config.yaml
normalize_top_k: true
router_logit_norm: 1.5
head_dim: 64
qk_norm: false
tie_word_embeddings: false
batch_tokens: [32768, 65536]
train_tokens: 326300000
Below are experts of layer 4 (counted from 0) of a mixture-of-experts language model. Rows are named router (the router's row for the expert), gate (a neuron's input weights, with its number), up (a neuron's input weights, with its number) and show model dimensions 128-255. Each number is 500 + 50 x the weight over its row's rms, rounded and kept within 0 to 999. Numbers have three digits each.
Before each expert's rows: "comes after" lists some tokens at least twice as common just before its tokens as in all text. This comes from a sample of Wikipedia text that the model never trained on. Tokens count by the router's weight.

# expert 48
comes after: " |\n", "\n", "0", "1", "2", ".S"
router:538518421491446477457577457453513571531472473503427539514536540587520533549556528444486431499495498527525561553545498417462497518462508494556524465489533566399498455523501554450497470549545493470462492461448426505445489494496568422529546565497511503510515507473486451412487600521558504464400579585523487466478490502377523484512513433436470521455541401491629472621418484452492466628494
gate0:497556455501533516406506561473550507480534477457471508399550526480534545422553464485404521470507499504479434493534495477514446507568523469488439605553637510521496538419415489466434479545415423502488539512508520588537480542474497515496511486399450486569393546445441547506467426483522419540497544434373427516529508521478417444503500524456451519586478483545513499477632504571498487536476
up0:475529528466434537528490470584441461507566483495404397458480545512472553461395478488571515585454495426479489541521494447396559471502491562599427449461548599425567566528476593492519582415499525529513500418554545417461552461563477553477455531501483569471474527522423473498527512520517560538508466455551474436505532430551484473518503504434454529513453506590505474546494492477595569530430

# expert 14
comes after: " ", "201", "200", "202", "–", "199"
router:513482614487557573444486621460456461563510499535563522536529445555521498600395509349465428470483360581534497507503467518525395524519526528521554452494488476497483483515579464554492466466531482552436472556596437480380513478493502564464453517429409539406523542436464437460445474498523571494544480497489585371536524535529477493622477529487401529472438519510518493563497470517523466417585
gate36:402413458543545473486494506493579512507465563485473490504426531490497546476498538543470470560456513555430496511548506484584400428479484596545554442425545562495510454526543560477419523556549488631405370476504537612496503489564513473536612436509493544549467448517497415537473472543466434526513476489516501527456542551509519538525494524456437491532363503564557662587564502570494529538520
up36:551508506528539489539491587480453526481436525559588517537499360478522599418515537551509503535472510431540549618505402503433509472557582506485542427526491417524549455550494428499483535537553526458554614517489511502622499478424478479459525389444516493545532416531478447509488475474464466439524518475528498583511447528563555486520563473557547537527486464525606532551630504509580551532468

# expert 56
comes after: "\n", ".\n\n", ")\n", ".\n", " |\n\n", "\n\n"
router:562480573575492478490524435567494496539389454519456495417427453528523463508489585441498546462483475406529406573549502539420549525420508484484486550465531489527512516461518543506482598456447449520469524479454539481457493394508468513530485443503491531444501537462593485441540521482386515522538566472488544475617479427451532423517526538427479413530479503585492498587509477481478497599461
gate0:583588499582556557630504456531436522622487476629435351478486507542469474453482492496419418494494453477469534501399491425521416417437483564465477532477481480522485551560531387454421368507423541433479541499537399499458444471470480415469484509524444538492499573454497481494527455575520483477442491464485548549519538405545521483555549442443503453493483505488433499468648588546493460525460
up0:355411519518513472412489582443512525440478535472545590499474455503548515444462514545546522476456510512602536494573452545440614584557451520442526531549516513436547496487510603471541574506569468496540563542534574557604508435585543558570538458420572457510479503597587541526502532461452555570571451474471542452515551538442536557417402512550495527527467498532540454485328481445428528496520

# expert 47
comes after: " |\n", "\n", ")\n", ".\n", "==", " |\n\n"
router:522598547418475468551428436462503563504522479544536573459467495507469483544493534465425480521443496637446428458497450461480470522469432489511534605568487524537541475537550562500569490484547459496522460528524401454493492523551481492434482545535527590565505481537462541505428556552520503525436616578539558476408427477598570498472455588546543501563444490465462427491443448502447461507514
gate0:562476460452504553604539536513467398505486488501475559451532495504439481525545511520490517490451512518463501640497502382490479536539604479478530508489482490521532497418595494510513417373552577487455487485439463555515510525442584478523494536526455507458483514447618525527491489509534427551549507476557524515465534500495481485421483556463540521596494563520551639496595521580533562473474
up0:476521482463453546473585548466448450518516446465494479466533516526452475441570451522500419476552524504534499571555473553537535562503492519471584477496554489472465561474453491493528468413585546511540491503486437566533551525462492469496472481499483485565527544483491588500494461475470355620453490580596523577437482553413448498429425483477532585468444594564540588509484533612488482428484

# expert 45
comes after: " |", "|", ";", ":", " in", " /"
router:494505484453498493547553439409513543495549545512450473537549515589560501498530549527360563651484495557532549438419505486547543394520568508537503459493543455482509512422502525572519485386405585498499602519443583486487476532593522420478516577569513498484531396525453515502572499558607498502536561469456581526507494424488457545396472486513441561500507529521503510519615520463450475547505
gate0:509565555502546555506496563512570561496477480450496563478529501591365501565556535441522514554479511397483546465448472536533579469528532602531598571520509435539500470592465497545537513585613455526474451596501545533451550490564530521475518551457522532436581424436403437507590606512503478476539498563472481467486500536507576545500492474479524445405407448516539589538528594464518538420569
up0:489477554496488506445530428516441456588561531567564399493481473449428517460568496617585437442520486561524389421481542456537512551353500426452515392534509410514560498465494543547432573461448499428586434458545507441483396490542487396502624491598564483581475543596517589502463567473486600488419532540475532514536413416433419425484483511432495510544525491523441443477438527446465475554454

# expert 42
comes after: " ", "–", "201", "202", "200", "197"
router:536492537507539591491337620449392508469500485421528455650471406475429444460497518436575514474513412559473524439466417507518562587513516513502578432545517446456528436437600399504536423499520486539495472510608483529440564563441497536499471517463551406413523484513452533457400490493493475446472458484411540466592510540421595461615473486464478552491447525486431480440516506547594497484563
gate0:562487548525537492584520399450545539533509529533526444488443563471546427466474488580407469517501447531467533435455431535577537488507510483530476529560453550564424533464468508535493498484475544511503479488524480435477453556442434605545529551531476435554508498487483444483440488484488533545591494521458499467470446473464443433471432656507555608605442491538559562476484491456529577657522
up0:471444464497473572495491476418519488533473403602463547500552486461490540474461499479452557411432570439506558513483393558545529444493492513475484475470545509485494552448433453568524468423521524496519494479521397561545505487380465400428503415508457520492511424474502528457487500538546511417526566483546454581534538547482552627521398507485583490519553559509506594482415539515440414572540

# expert 6
comes after: " of", " in", ".", " to", " as", " for"
router:573490521562476539461528472489602568542501469521551518530554473472431515511485507443485551569511499465546505583480474470550434483530479562493554518418525584479497535372527634527501593424501565525450537503443459512494487463498451423433545536493398564622465502480459474508468554523455559594484534484513529467486490468439540536534508558453486573411491568636449597501575460587492457510554
gate0:522542508512446437527565561546419474504499572491476485630532532562572469514473559545501547571494478534531527607558634528575540463498491493500511559442574514550508514493504503494383474515343520589500566498450531564571437553523524502497525435518489509537502467487586557547429416546510516463490526467531573495465474564470521597460582426481498559431470470548514509511528510458476464611492
up0:410483582517536515460488393502575624450492527525527407489489527503412597519547451473503536382533493407479466478477368450457459518465538471513445474482473466453459368440467410498553599543637504442460398518470427427436501508498479515487509516465559548439498519466381497484534486425545459545533513584474394468460464434497448481545505475535411483500534526601550476524445498540552569535504